Weights of a small mixture-of-experts language model, trained from scratch on English Wikipedia.
Size: width 256, vocabulary 8192, 45.4M parameters.
Experts: 128 experts in each of 7 layers, 48 ReGLU neurons an expert, 6 picks a token, a softmax router.
Training: a variant of SOAP for the experts, 10360 steps.
Below are experts of layer 2 (counted from 0) of a mixture-of-experts language model. Rows are named router (the router's row for the expert), gate (a neuron's input weights, with its number), up (a neuron's input weights, with its number), down (a neuron's output weights, with its number) and show model dimensions 0-255. Each number is 500 + 40 x the weight over its row's rms, rounded and kept within 0 to 999. Numbers have three digits each.
After each expert's rows: "mostly gets" lists some tokens that are sent to it at least half of the time; "comes before" lists some tokens at least twice as common just after its tokens as in all text. This comes from a sample of Wikipedia text that the model never trained on. Tokens count by the router's weight.

# expert 16
router:515599497442505408485456500457493564434534528503465443479463515487533421454573473394532513454501485503469478458448447456472491526537537562518475496519492460403509461496556466543487495529487551446524438522539466551423464529512428534489522465444575455530453459502517483511564483487503557505564532504440459562451536527459550424531526511467474476503507545443493478517542456471529476556536474529548502487447476490524468498560433519515507557524579465562515500453473531485525527539476531531498535525553517582473490504533494556555566510469472441491552510552545511492453534501554470510559489527451436500502580529459466537494537438504554467488558493494486487502503523537461483559506489384550486532507573592514460526550440457543547496508542525554452505528549497548479475495497473
gate4:513500579496507498491498543458504501578367496530488468497508495511506515494389507460472490501521499500486508500516488505506542493495451471559536471498459533524495501500500464544517633492506504477488515310505564509491477519405504496533501452506507545540477503598559517494558493456490491575490551548485489525615515454533473443485490495513447513477508490524520493513578539493440468465437550511541505501455512502495499433478511435580521465437497497420493511499489525481527520523485450555508526491529496594529536457497559448525534505505540479377594522543434484488483501546535458497634488514507479500483501494533548481490506541555534494516514480502490506488465510500489596497540529559512466492517487524386542507501509529411539501489486484504464498560491502485437501475502513
up4:528534475408441500498416490397523504505590509427499528559438470570529483492579514492494435476502491565394494494546502538537478504490617527512495527514514504572488516514446501484494491493514513506500573490629459505486496492517538538494516488571611547402508500496462500488480482472522585488485510604478528497493499503506438510501472503498477497628475495482521554460504573495531532498458558498487563501477478476499348545498521502510495515509538492515538540539492467499508559505483599523495514485576510478507440470502505512485475491509517425507493483517511507497542525502532496504499519543466512497526502492490488459480499480499534365513526494477504532495501520497529479426488409438471439521579505501570494518499504463471476478437523536517520501516481474515491429536584436
down4:495500500573472483486507496516542480508465527485465491490486509494570461534583517486633505512421474404514500422539502501532436498509521546506484493538531420450519514491501530498501548528411497466498412489511479474540531533496501520513558496503538500596506534525419528510496517478439514508497495406450535488454561500457433498531568490480493505494485498501498495505599513516498428493485469592496495509503553431437463504535499546492475562496473498534473582499473500413462477486498519497498487465511505500448498505570452494474425525480500479499531564516617535552506479519499456501510473442391504552454511500438544498486479522488497454546489488562616391476500529501525517464498429511494449417464499623476506487508534489526503511499499393520484531457504544495447504553480503
mostly gets: "\n ", "\n   ", "\n", " *", " MPC", " Preceded"
comes before: "|", "-", " -", "The", "In", "He"

# expert 72
router:509510556412457486525496458490481566460457463510512409452527528429522477477482583465533487526488522590457493494525451511461434490494603525433460591552514485470494498483512483538456609475536505440565507545508545412443449461434463518406462457488544478533521445484508491497542507462550563532506423451523471523497455553438565504521505594457483497447485495493516498504534457511504441513497488522481476456458567464531444519456517621529540521480505529467511461450501499486513536497520493506518529459489475487448581502437513460469500484524473446518516563402478538462602459525509428513463559432479524510506513522486560411538490490469480458536493472537519543453491509511495487488500520483524519474525505541484493521548488469476469526506458497583521494566552537463518514459565450
gate3:494484532519411513510496479446435515501493478523493544433499491528476536500488507489463496505424624438408431438490505463527497514522594498493493549549523534496506496481500473536459515511477498448586482474503472499580497426496559493478471556504529524414537388427455545475499497502478510520532463485583495505523403493500511544495434516522509570473511478484586477446486524487497584517512526580522495534502500540556478499505489512472506527490474428488483537525498463499516500500535515591533377398500532448452485477492502534371489497499509428462491495503501498512561496553492413509559544515497552468411443516508516433507513481491425518494480492610454516496551528500495466500501451467516519561520577514496555519514485476476494490460448512533446507503513429515501497499454475
up3:481491506483515524510419467502492497489426497602504513451494502446506580509504497496489495502538502463526503506462492514501500486550468527492561594363475442549514494452498495493500459557481459475494453500473490516530503521498521507510469498503501475487507504472551522460467496496637501535519454502471495467402516503539463507455496488524473516448529498519493558517489553487437476486490464479504523474475449481500384515489541483489486527518547543469491507482473575522519499515461524518486489507557491526525462467495578558566498494484547461541469478486535356506445435506493503500502498579475512439503567487455596502557485516495480333483503540628542453585479623494504568449525400499452512473486500456464552522490500499489496496502535545545533521522507482467461460503514548
down3:508664519494514509416495483507508557519595495507503466459611511470462552500489577522484522498492581493462376550474497468493494514459486512491505475455531469511494531484490487536478458525469503523497516490459454569503505506462542496517484533557487511471571531576518529496468537517535519447405460528513548520515494503476514578383579493524589478546504509501534521496510512492592523499509536453503478500418404488516510441542536434444504435440484501533487505502487486495480563435445510487517502501466513478503496459374412496449501515570532485512543455445495503475497499518502524484504502435514442499399517542500538509497499503500492500497498493517577537489497485498498490544502539552518466460512511492369559514499469530522550505497513469530509505416417423514500500506541518
mostly gets: "ted", "ized", "ated", "ified", "zed", "ised"
comes before: " by", " in", " to", " on", " with", " from"

# expert 76
router:509539517486526491495439405523462489484492482545394504465497526433554431487541532463483547472508448501479488529461370507502467473500507493459518517594487564459468515513505438520494533525479503515488477514500534452474449480424490546513465463494479539484507441485581484595529457511511610545527499511440439577512464532457463506514505573452433485479519472435532527567528503469521512480505487523499494462528565508525486536475475525453437482523470464480506499484495571487520516488483515562543516461557543497503482474438553512476506472467503485479539508507455556481597473496559424429459519466544452457422553461497565522532581532498539549491576459458508487442572443479520525501523516446569478473430544555466514468513488494552575454505601492570524535500517515447502545479554514
gate0:493499489484559520503499550477516509453496491535529464493477496465514507495589509492498477490523458522528496540465488513493500528514467440504451525440518502496583496452497487385529505371529545449494468557587478511512509476571491550537539359518497507549496522455684517500566432500492509502533567503549429490486475469485469495505511539500511589540539485510465480503510507556502489501480476491530533498461548501495506474524511492477505570478471505510485525500489436553489516511500490460602596553603510498501500474425497482493515488490488601484453599485491502490499492485536482477485505500355504521498480489502495480523484471525458462489483508519475474517467501396506498516466501506448490480496500569533514562521454505515445376450484552478564499478440512577562495500500492
up0:502502541456497494397514495478489476509489519496507469471400499521499497500497544533487515539468501484502436419396503475504410424516500516544479474523551482512543414491475542606465501591496505507490437493511550408500491525465486497476504500504500579503503504500456488506497478492501504494416500496507504526490566595483546451522521483590452488508509587421451466493450562487518494573501489513466444534502487467497527506485406449497501446495506502497508449492477593472507471520574498588421440578466461567525483442498500510454529497509489511531487439504493500479495503464450432500477501457516489452554495478493545577463550433498504393499511456496496497496497627539500406502554437508502511438496497442550442487500524465482517537504574500500451501479503589525491539540472501
down0:515495474460437490496478482482531499542542503498632397484487573504507490513533593503514458475504495472518539498524512500541500520433503527485465498489448457467525493537503488425502513530486502528540504521512396495525518453478506496507497409499520485536501526477500431673549524530494488562467517513585498517518477492433493477486529500500504561466508483454470488501543511488607477537470492447496494517507621497459509520594505516620551489528485499511463484435452503514515501494535491430553515515520508594527508440463494498470497569456505490598502499500442509497534526498493523469515490512565462507500501635543463489497452465501504505472500532502442465436495491484499528561500462481447505555441507513504478444503475497506637557486600523459496541540494496458500542525514457
mostly gets: " is", " was", " were", " are", " had", " has"
comes before: " a", " been", " not", " also", " the", " be"

# expert 34
router:548565523458458470535465509531496486455482492534527475490487605488515444485543551461572477480524496537444432551503469421512471486524449518503559481499552549462459471391544469505526498511508492440506466546575492553441411541466476496533475483480511427517502461533467443498518470478496521550509467518456479522516508531460522491548490519521504522481516524441489525536516490506555509523601430496461446489490544488500513536451451455377525451405536447513563545546505446484492571497528560477561499486440517551459487472473573533505531518379474497492497534504557510501507433440525439489496453476531470468504513499448499503519492466482587555476515463453489501485578529515491477523541455500520450435476530522526517585563483540488505417398497554496541476486578554545496539541522454
gate0:545536476508437503495534610504496483546430547491511483499463500498494503586482516452450453519506509501516406538561500481604557539547508494304501518490550505522462501500529496510489507544492523530476483577454488480501498510483501554468503516548482506542500569438438490461461493472560570498494499603491451489460606553481491512539350541494439498502490504486534470491576486428512533478477490497501507403544478423544501555492500507495504555435546504534566531526500545515523563457511482520485496377427551494506501462526559483496470513497498503499518504530515522585486526443502506452513528553540474492501489515480480462485484495501506436511500535493581473546558499503499497508365496511500500500512499464499505555504504534519492529402482519529517513493497488468534486524498498
up0:670497500469499496483502494452495446552504486490462532427521504510533499652496518519490359492406552559484487580540460488468494444544541523457519501363491509442538499567507505499556496503517496514491505524506508448387538513499502523520521514389506552489529539507513517517534506503534510538523502493527493453492497516482495498479503521445488538521510487530501553500535499490488532467448482497507470518508486502506500470395500524512502503435497485494515471428497479501494568506535569546516517499489458492425549493540518551477499516553501487389470473550501467668481529456461509501503499518516488463473516495569522465492522514540515470519483468522464491541621505486506472548469535454506527524554458516504449538443526504557498538512433559436556511512505514543510510518550509
down0:460465505499491515501486520482497500494507501467503501569541549501490508500552467481500539460440542554481521469499493499527449471465499504476471513542529499590492499506546460474551497495474505499500481501528492554469512500495541432497581476500517448500470472510492512501504491495516453389513458565479469504504443493550418506499538488537545454437503549485494420574520454496505540636518472505497504458455500520535541520504530491499497501643499486483534496489471517504522520499499497520476499524469497372498489568439395455476509477449512499502566499584422496541564356533493423542452570503472534509497537487420489551503522425492480457477424477547517500480512390526429506448494518487440429444513500394461488492470479508512547495515466484508607458523500510443571501456524501
mostly gets: "ford", " Michael", " James", " John", " Smith", " David"
comes before: ",", " |", " (", "'", " and", " –"

# expert 11
router:499558536494488476423424564454436575446505464495469488488528553456583487481553571445516580466538506557505482510525483462465455477478487565480471516568581562465485509459525484492519532560482501489540480550527475496462494480450542510488511427498535489434491509498460435481565527485508506511464487606481443487533455588468485510533436533542480488520505486459496536492522493517515413467523492516490436519528536518457541475540497506472514525499497458506568550523583494565506539380477528517500538513549538533472506496505474548498469473424507433454539546504481514471532532489502483455476541510553531482511528512496519508548468427529517497498452474478533577510493485572437459511493490375491427461531534577527576524499472475407522477409482465524462452532504592527480506485585441
gate0:443525501513525552478425552516557564500481469551492508346513473460501527571500501499526508510479383499524520445498480507478489519503497475504615521494493505497519499452502634515535502415511514621522529506520487536501498576467607503525569547504473498566500485501558495546494563472525504457494505533445502484571531488497534589500496497457559500552500517514513534537450497452567479528545470500465479512498498495503523473382535500522441489493630472442526497596517541517476473493493492433490543502535508492508509486516503498512542505500485534570497508500499507502497499518546539504492499540493464499448526448586489467497504356410497521407500483462528492507520500485501530485512525533454560551492499483511541507504488601482475469501575520523509510503538475497499530525579507
up0:497552536497501385500511660500494500513577488495514505502457513519486498494495498472520486363434461417513519490506458522503487520538501495515498477581490522507549521483498532515441577436519601415487509553482414478504473487458525480566489530473518495558540502501502543500457497487537502559528490503491526499447489504598502527508493478603499508506502474492481529503487661538570500513503513407532497466504491500499513450503501500488511442513515482492515558494559509516495520476524462499534476492605496504509469489407478569520424430495473580478501431496495527471511473509405540528454459417476496489480372461496499494542502490497517500508502588541455493505497484477485469451515432498568454489522470497478528490502474500484589510471500494490489504485506472499601498456498515
down0:460450533478486472502453448618485487504497506476480501495508512502465503500473450476492479512497462582507626353518521501538368497530502505487518506387455523501428523515505520462498508532462492514372466515498446485521505497500561479534583529511500476509472578502494507521451505500518499512489509506498501508614499523508488488525464515496495524554501503472545491509501398443483407539502539497513483461472501548507500569494516496545376498507500601506569532489471511497508500504468492488391560513504456397513494497483511548495509529526481502506549517508499518471503489547573491505596534460512494524477567538492420568498475512507476492503497511506472492500549487515485522454440501489501521522519574373458460510455561561497456492505493505516483489511498544549610471495493475
mostly gets: " Stadium", " Award", " church", " Army", " Championships", " Museum"
comes before: ",", ".", " of", " in", "s", " ("

# expert 30
router:554518511502475509500434492471459527520497454581473463506428515536516471500582517506492508550549453508459452500474478416493471528559519559496531525538491473468471479500534519545487555537492465485477431509481552504489421489443448526460533477461476454479438502501536447533519443523504542471504553570449466495477435483437503523619484583442502438416534537456553506524513382544527532504461409556474448473495504468519510554518451571493522478535507431424538527510444484481461547456521488591550612574556483515446529500478509457502553516511430511481563502454526532528590561402480504530501499538505517455452509420532548509481489556446544479507478527481513456487480512488436469488497471488485470495471500494443535486533496528527472405494502493567508490500498548499545557493495519
gate0:487501544515499511461496500487501508413571520449587489464514523413405503512481497498529461479445559501498500471494482498469495500496484493625502531507504514462473453483404501497561455522529494512491466429488517489505540483471535448515425470493532524571498484487500525501506505456524502581510413533491522415545498443465429523524469529538491537521355508494500485453479526491496508408549455488508498493468417503503470476492494476519458496464499375401575477449511427504512479543428502424579547494501488514593501493494538415513489510414470501477503507487505492498486456459411554537485509491423585508525378526511531536496528467544514480485472509444494495427585491494542499497508527500544516522498496505500507518508541501500472526553554546445495489508523489571515542565496509
up0:504497549537518494477501485514525374444479444492532399557419502487504513496520486539429527514500484511567451475419503484514534511472507523497520566500495463513458500478527463472500502505479468504487430516529454510496468503502537501497518364517527493488508524472500504478468476442474519564495478500512523489503419479600447505504499445462494507525468596514500521532411389523378464484542437484479487552489494414465503562480521375539456532504504334544475416505528501500449510501461504470523511465502565498466493419507496503504494624554538517481504510560518511482498487468521475499488432543446479491484503474477555498491560482488478501530490520501484449529457466548440502508487532532501487436500509524485494651489489492500501412508517500486530509486463503498505473484494500
down0:509440536508494477495591491590554496503505463497541513506485404446460505500499491501536476497522536466498416522449414427488631534469574517503505502464470406549502506497540511456440500479495413499524471494540505497485491567433466506504499498488496638494514500512511501519530505499543504433489424450501405410401534589498499517497508502431476553486599509507534457467441499505473495501483454501498494456560488468500525559498455541501521421491491429492468504494512490493466499491488478531542525562479487479509549509437476469500475434508525518511495526495502553585495501556543502500504497465498476499499459609435573514523400495375541555469499450484524500505501480453500470503516466435571497480517532493561513495523469507479497490498484498511554500493555489442485484424430501
mostly gets: ";", " ;", " |", "Note", " ISBN"
comes before: "\n", "  ", " 0", " 1", " 2", " 3"

# expert 42
router:496547551486444489505432503477428531468496488498440520480517518457587487500555546489488525451483521556521451470513492539467482482516491553454440499525547591419493450452477515483494551591494553510504496513520562506467481458524552492457460435502546506448458514489496460529536493516538545478486548573464410535529449541430502525566439524513481485468503458424533510514483463591513419484546557553493422461472567488474544478607525499441506500499508481468604474480577489460539488452469520494534539493547490540482536483513513504487489475471522482474476582507478525479487492464486468532443503538534530470572527553517532523487496503522519455487445463469544582524537495555501506543505443437462447513502544528495557612528474484442549475463515512536518536565540632496508496455586490
gate0:459535520501510534505541459450444562507514491539504492466536489552446483466488539504474509460541479503494447523509495503469566535511479500531480585545493489583496469491464490419507505562524614450484479493548487496524434503504473566642509496550500551559448499482502521492493502509484509503512493481468526517463470485491495396487498497488512457631548498558537551464480512532572475525510453475441526507438487503570486492500513441569498498422453540491453542498486520512542545484494504439480504536534502576497519502457554504426596580569568521615492488591502484493534467502508511407530517494537500459510498499512478529504451605473514584489495538454509504531508430503465486564489490495498501497528502513536464489471529620471535451489389487501492527586503516563505495495501515
up0:447435482408537470526493484525501504428485469510498483507507550499506517475494486414495463582480540500487502431486481486561499437531496504503518424513487494522478500584495503484507504539513351484499459490542499500509507516481533502469492500499457500498611514485478496508465494454509515505489546497547487514429499531517562564451549462524550511575510504499525500503599438503542541513512541500477500500488542535460514496492417503513526501501498405500488505640493500508491503502503501484420520454418500461434517462492472479440456601506477522505463504441598542504506610494497480506448574486563502509503492389482496500526505503503527464582502469460495351499516501537495522484606532508534460540495547523498494496482565424493465508504577508496498511390476477539525524530503515
down0:501426542543401501426496578520441507447564467517505509522492493451453632509516408455543502483499512455497518496483491541496501439474504518349475474445519537483511505505512499479514439543468530502626603464521535519508505545504546557554497477501447548434584506471568546499474437492509435435501548398435489468495564479500439491535407410496521534502517405497489511521614456443460532566537457482495500508507499525505526555464500508484498464474493454494490431467511532509502500501494477477481489518501463494492478552486501477554491471489490497498519522436501498476415488505548501509459526546503451516548473484521541455496548519529501487589489483520498505545637501514516540501457519457522510500502500500524490544440465499496481504465499494454504573465487507493482434503488502
mostly gets: " government", " development", " song", " research", " Army", " business"
comes before: " of", ".", "s", ",", " in", " and"

# expert 47
router:534522539481483482489439495540504547470489466515522465495540567457525492452554527481520478525546489510496489475516416530492446470494458464544527487532492498490446461559538442543475514507510503495475504582510500542428450462465535546481406496475532524480441457456559419586520549519529549458540452481436436570486396565445458526534485544457468519481543516439539487515568464490529453475553548548509492473456476462535434554564506503404466500433543465489421548508489524537470564430472573502521481555554484493434499498491535506518482487403475512453485528461471455467546468438507498439471604511485441474490509496487592477487530538492475508485488529470521501534459456553563561512513538483542516450495583540460517451529503525497573475464518553549519482552445513467503520548526424
gate0:498489503553585541388500548470523468501516541509517483448488501524479515445491516494528410545515472530479602499498501547537507520500672491528484501601536618504529495430566524503492486508501478524509509433484510465497481380533494513521500501504511495484498518488690592427556513536529498502494543509478504490506524493506484498552393514481555503533499473500500497442526489500519541498599533631459496562516463458516497531479508502493509497515514466503543505534575500486498480452456503498496517479485499574526438517496521498524496500480638510402531515486477485434532462480457510500481524503535497528458503487574480579478462498541541483500557463514466487506504505437517497475502476466438520492475446506511528551490521492452466440496469509508532496523501520467490517470512499
up0:561513497400437501503519498474526546518466539541525597485470501436461500438481521443507491463501513500523497496495459415449465496482453524523575484519592473503501455487502422491498513411500502570497439501546491430486463513517526539500491509487556483503619503451538578501500512496501452489450492501493500507479517502514446499525509501498487500512504504518429476499545466502454510528494503580579500511557498520562505497462504515564509512425498524498502506499500537496471490509495350449500569506412459541497524478441406502508515533463518510480504470539495490503415528493503501499467450518564495595475494508511454491547504502521430471493499476362566512528526521505476498510502505529514546498501386513493506480541499453497507517440541483552419499374498616447504593507537522
down0:454536503507480501485499457595501486508505484472452419494512537499460484490473535490489517516584493476602501493500638504536502526500440514413521511518520497513454529486547503499504475475491479461489529501499507501485581574529512527522551492513501508501522420479412498600498544541497506480502498499504431506490393432442506507473605552504510499535491517489488463510466498484459468495504482513534503397430513529458499532507445489427454538575507503506471478541458472581506512505472557512509494462528427499483514517511492494551426379500533469517456502528480508512490509501488477559463543463515502579516476516575500469563487443575501498503500474523512577548494501499403528458500596478494493523536507498472444435527472512491508553505480521496404456517500499442368566591459544
mostly gets: " from", " into", " on", " between", " against", " for"
comes before: " the", " a", " his", " their", " an", " its"

# expert 77
router:516540546485506453473491469536476511446480500597500495489504548533571480459509537516572532498500482575456509538495486478499482540535473533499498531594557596495475445514546420537520511510484499480436454554517492519455461488489473510503443513505498505509504504478551454515598542517497540412481412434443491490505500552499478506540494512476458512480568483496515525490503518412532432479532510454513514446488553501499433545506468480410445577575531526505448571427494562555532544487473500496487569425448472508480472486463476601526493443493553467470480598451508442469514479493530463502523579372473518483524468562485509511473471498472507510503554470452545506553496496524502500601491480477552489463524584516449505496545477537461517484516471543564472453541473484454526480469491390
gate0:469547552501419481543503499488515453511500458558509470441536529618499524513480500533496413473504484513520500501554487467492505546477500481496417502515468507542482484501501529510552594504457397510500511374520562547520444532516497500501497498556499503505484528530491456470484498504513550414584501498370568498502500475511512401458416496503439498547507507530493497507561516460536517446497505521477499471486451486522447499534508511546577475490472577528504549509512477518532533494490506626453505587487494499541443486430501498479450468535459485537519523494500456461588603530463501539513494499492491520487461497577496497417513519508499502489498492395408492488505468500500480516435477503471505477505473502443479538494522463564423500562490570623595495475499483544467502502498541
up0:459435441498496557496441546495462449427491483456441497457493500478500477499506462500513498543526474416554503481474516496486513490523495504473397441511537500518452513505501500464495445506545500440488513517518440531453510516508500496516466499501531544505523433486503522497589507454428500562499544507598539508504407519461437494470488502486509440462442452501528411443400481450506511526577525601560512509404460592491528483510548495494504483561452510494491473490500500541507535554408512456486444542478498490512621523499494496497502610518501539493498483504540600560457497487462508503523551488473505500533516506512428501501528450488444519426515479503411550435451532507458567497580520466498496505472433489406568488490502479460494501447590467502504539501452499487474494567554527
down0:538498469512499489551450483480500548482534583539480473581484489470478533511488500478477505500508493506498522442511502469494530513502512495521469648428542411538421495529399591505530458518506498465490529560514553489503537574485538421483499499543580505548513463496500573485495434500467522509498500592492487506512503498544499511562491507555367509601517540473500499513504505498446610500518505496496430498500503464522503496495500490410513499476508495497521573498521497419560503514478511501531529537487523500460518389534462520492548517563490446564531450497489499644501512466436573484487539555502473490506528577461507512520498586513516486488422503584481542455469503453487549516510507526485529500449489523589485444543409482540502504499505505483495536497546506436428528495488504
mostly gets: " Total", " Votes", "loan", " Pts", " Turnout", " %"
comes before: " the", " |", " votes", " a", ":", "W"

# expert 119
router:498476497498506514410430434515460491467490455490505457474532529455522471443555515497537489509567447508465477498505442502477457504532471474485528522489554489431429495537521466508467546528515515486472473580537546508425479454515535495476440472476465505481447463442456460599487574540540518458518471502447467564428463546421511552534432563473445491461546527444498520553583460551530472494509547514458483413437465487546451559530492539472476518435572421507431547502523475487477538475501569553522499504529467520457507521545528457522492535488451449477518570478511468483472481382564531450483619520487461504530517525497548464448541489482517528483530484419561500513494517587555521522481487506489547475493589515473533488501454446491534501495502558510526509562492557450485559574523474
gate0:492433474484525573516510454406497435488546478521512454518421470506521587522557503536506470486526486535531497495564482498498481508494527533505491504487531498511425392503479500507460478549485485510499457501497489490511503518522506509501521506484518498494499509543517473499501497567468480528524495595495480510379462518458376502515489479529447419457491562553490417500508486458490502509471484494506513481505463515501496507359575465510470501489546506477501490500370530450547466607493521501436563427432500442483610421502499519497496504564541464504502502482614485424479548497567503461442537477545456498510529490532446439546487524514500499507487507552493544454502490435473523498518444501417547501492485529557455552533502499481626482487491575500533492539529470516493507493521423
up0:507535548493501538503530530631416543504501497486512496556619445564486562545492553501440477498449498496483513515479497545502506498504479500537513571607592480477497535491441505479502505513521458441453431485458460529504496519546433461533501499504531498452492565461515507490500481490497483513525498507617524628558445481502528498518586494501501527501499496461584619487490561477514542460523519504496399494454592432504494421496448490506509494521471491462494497484515504474515504501519463476508492512504436498498490573498412463453502552411475518543498500566476502552608477466488429471626510499466508502493491498484485530594493464536524441527499508494570440496448502504520502447499584479496503491555523496460503517471499522468447519496488422504516500497497527499461505551534504
down0:531622398457429363389520592622488568507502500562500492453450508518506469454522459498581506506508493440553491580500469514469497528539428517399547499530506459505500480483501533473446534551502555523459470523548478501484511508503452546521487506531498501555502499618515530516521519497498476517444485468497476500487461509498497489477524562508476570484483554565486514436517494547529471497497486457494501540486541509564442496485594592492491502524521488358505362518453481495488492425497477489565470457503502543500508454476490500500497493504492491513500509468510519496491607445470524538514506505505483460494436509495475534490563539435534477514529494542573494485484492434483476513419502543479460401514478499504495472498489526502473436511507492515499477502499491439492532501486500
mostly gets: " of", " between", " from", " in", " towards", " for"
comes before: " the", " a", " his", " their", " its", " an"

# expert 99
router:511534508432519461467473529493455478458463444543500506449523551484535483450577529499526478493553496573491520539493442504483477521506527445510510469504492547472512412534543462523504536518537454508515498540492550497448439445500510516488429458512537542485466478451590446547537518546517538461505488471390462558455444538530482494556502507461471499493527518405545493455558476493516442481507552479499493507510484482560445562563495545420444465404514488479420549490500519530491544451539520527534484541553512491460484492450540545530598559422496494422531527459495461454541453495543491405474553534478497462537526496484540486504560524464529498537478582450532448559451479545522476542519451508542501479482528582459511518507458463510578415516508557614544524593494529504534523519498467
gate0:494505479605481578500501474552495508475565456524494405499500487559506493459500468499540423507495502495478556552491642499399501523478498504506485498513500508433544439501484405558503426508445455447534506494486444509504531502501508498594476496498500485489521442514503540481508492500494527489529434501485517560516519498525464537515523497509503498505495537468494496496534513496507508493394494518443553458500629417507422502574516497498421500478507490508507505506566464503482494533501502450565457562483490434493501521422520447404486499454493557522494500507506496369507414510476566497448510434451473504530557455436453480571500455511440519565513443462487505497525499485506498476542418513497494502538506461564468513535481573524521529454514526477482529595495416505509498519466586
up0:378524433536496485531529502513486507500441545543504498525500511549501556504483488457503440514508574493494559500410505527484447511535473512532496450500436525406496501575465498553566488495506486505386500499509519469489499498465507505486525442538510503496485441490335452509517623508520538482436396482502497505452497493542525561596490512546501477531474546468495502519481494549535477499458509493462468497468480497501494491479420529546555500542506521502441494496487528492535492518540499499500445522520435511551532491414511445434415517499495503441525470485425483509492456506504488558468528499524450500542526481498496500484500518493460421541443507488452597470508496442498471499463488533565540481534471470502500410491517403620499536487442613504499499477455540479481500500526588
down0:535495501533488520546509492536526487419490496484498547488498520478545450461446520501550509549523501519549390474493507505597594573533498494517502502590539514571575456503503502494520506522394506496481505500498555437502460483569500491575544479479483477520547483494506497507499500497506502488586564547498436529507477571493479484494540469604518583506505442472505462486462497526470500471490550576552503538513501502592457498528489514542539451504521501489502398469476522498506536512480509470486531488544571541467499515626507650511557482490486552517522543410496523499499519473413521523490631498528541469559489504510449474503503428484502557493530518507488494433460490462525496518518500507432533549505498567502513524497470512487500569471539494521508534450510475499397613506487498
mostly gets: " between", " by", " in", " during", " within", " around"
comes before: " the", " a", " his", " an", " 18", " its"

# expert 120
router:493578543496474484494460516513472543452481507534448449462550531425503501487513522453495502545578476555501495489530477436386499518465489532529509488581567581461472492456484512509532578529473574477549460550560514479463502434513527536483488490488516475505507496519515458460547492486519493499477470597501479511523454636461447463505479502508486528499584558502521517554519446511511443546561508480494443462455547462481540463606502453445491516505515423514569524523518470560540518436556527522523505508475637509470572496530515552453498481452481477483551528556485486470473459525568482524522461527480544499440563510457447490511503463517499485495476510500621569477486477570478527522489450461451468432527526517513563486501488502454486424449520539489519563539479566519500567518522448
gate0:499465486490515460491541529475508553600490500425482434519499504495508492525503501507494500441505494485499500628453506501495487406493527507552507507493451525466519461491512399522518494586423506475469508502527495408505471542495515563504497492517419532430498503524528465493485517548509501498496494535506509519386511500519499438502388551499503503536505525524533489467512512440562490576491497527507549486520498499555510506496499503497524490501514498477502598482519463509575527440494507499375489517500453456480545481424503506511533525487501482450500471586500534488495486465479486502462336548510506516548622506556395587360478514490498517499561493485426473586500465507498546588513508453489524512506449468457451490468535465535540440499500491529511548493506498457530518474482490
up0:500525497552467504502497481553509494517512499489504513420511585494497525480511526520501499519514484485527528511495474489538434537501409501478504561597603432494511488534424528498500445500501472534552503569369410501480472611532505494512565517500505504504482483504486472513474488671508505475515509578500527505543461503500497499498549589498550552519434471440529499465508473491540600462551500484500521518518495517455501433501585492466528518508472460483499470493449498511508483445385574495478536499501496536498500477499483500507512475465483487552498579455447511521557491468502390497501567504476482500512525508516517474502459526537507481512467436456502545506535512502455487526495500517545513473470494386521484521477533475500530486500704489470462443491491501480519469569508455
down0:493521504475516508469551517523444428491439497488507394534355485475488518563498523569510525520556449501551489594531500495461387545550548465400562565538434488426577495495507499544482541477473519496600461589522549453501471482451463568487497508500507501488500557510488496495503501514493488434526417494513502503489487496349494596451494500499493488584479489589502502513503522436531512500524495571492476510391488486504497483517490499483510501450499477515503475527492445500571451498488475438452511491502574503548555498526586518501502567522515496537525499476560549478484495438475473500534533470519500502546507510463491375461461540511504465485443500503491483483446519497518493538488505535514526443518460566518510500459504479473513486500492439500508504498489513499458498563610463
mostly gets: " football", " Republican", " league", " Championships", " tournament", " Championship"
comes before: "s", ",", " League", " in", " of", " and"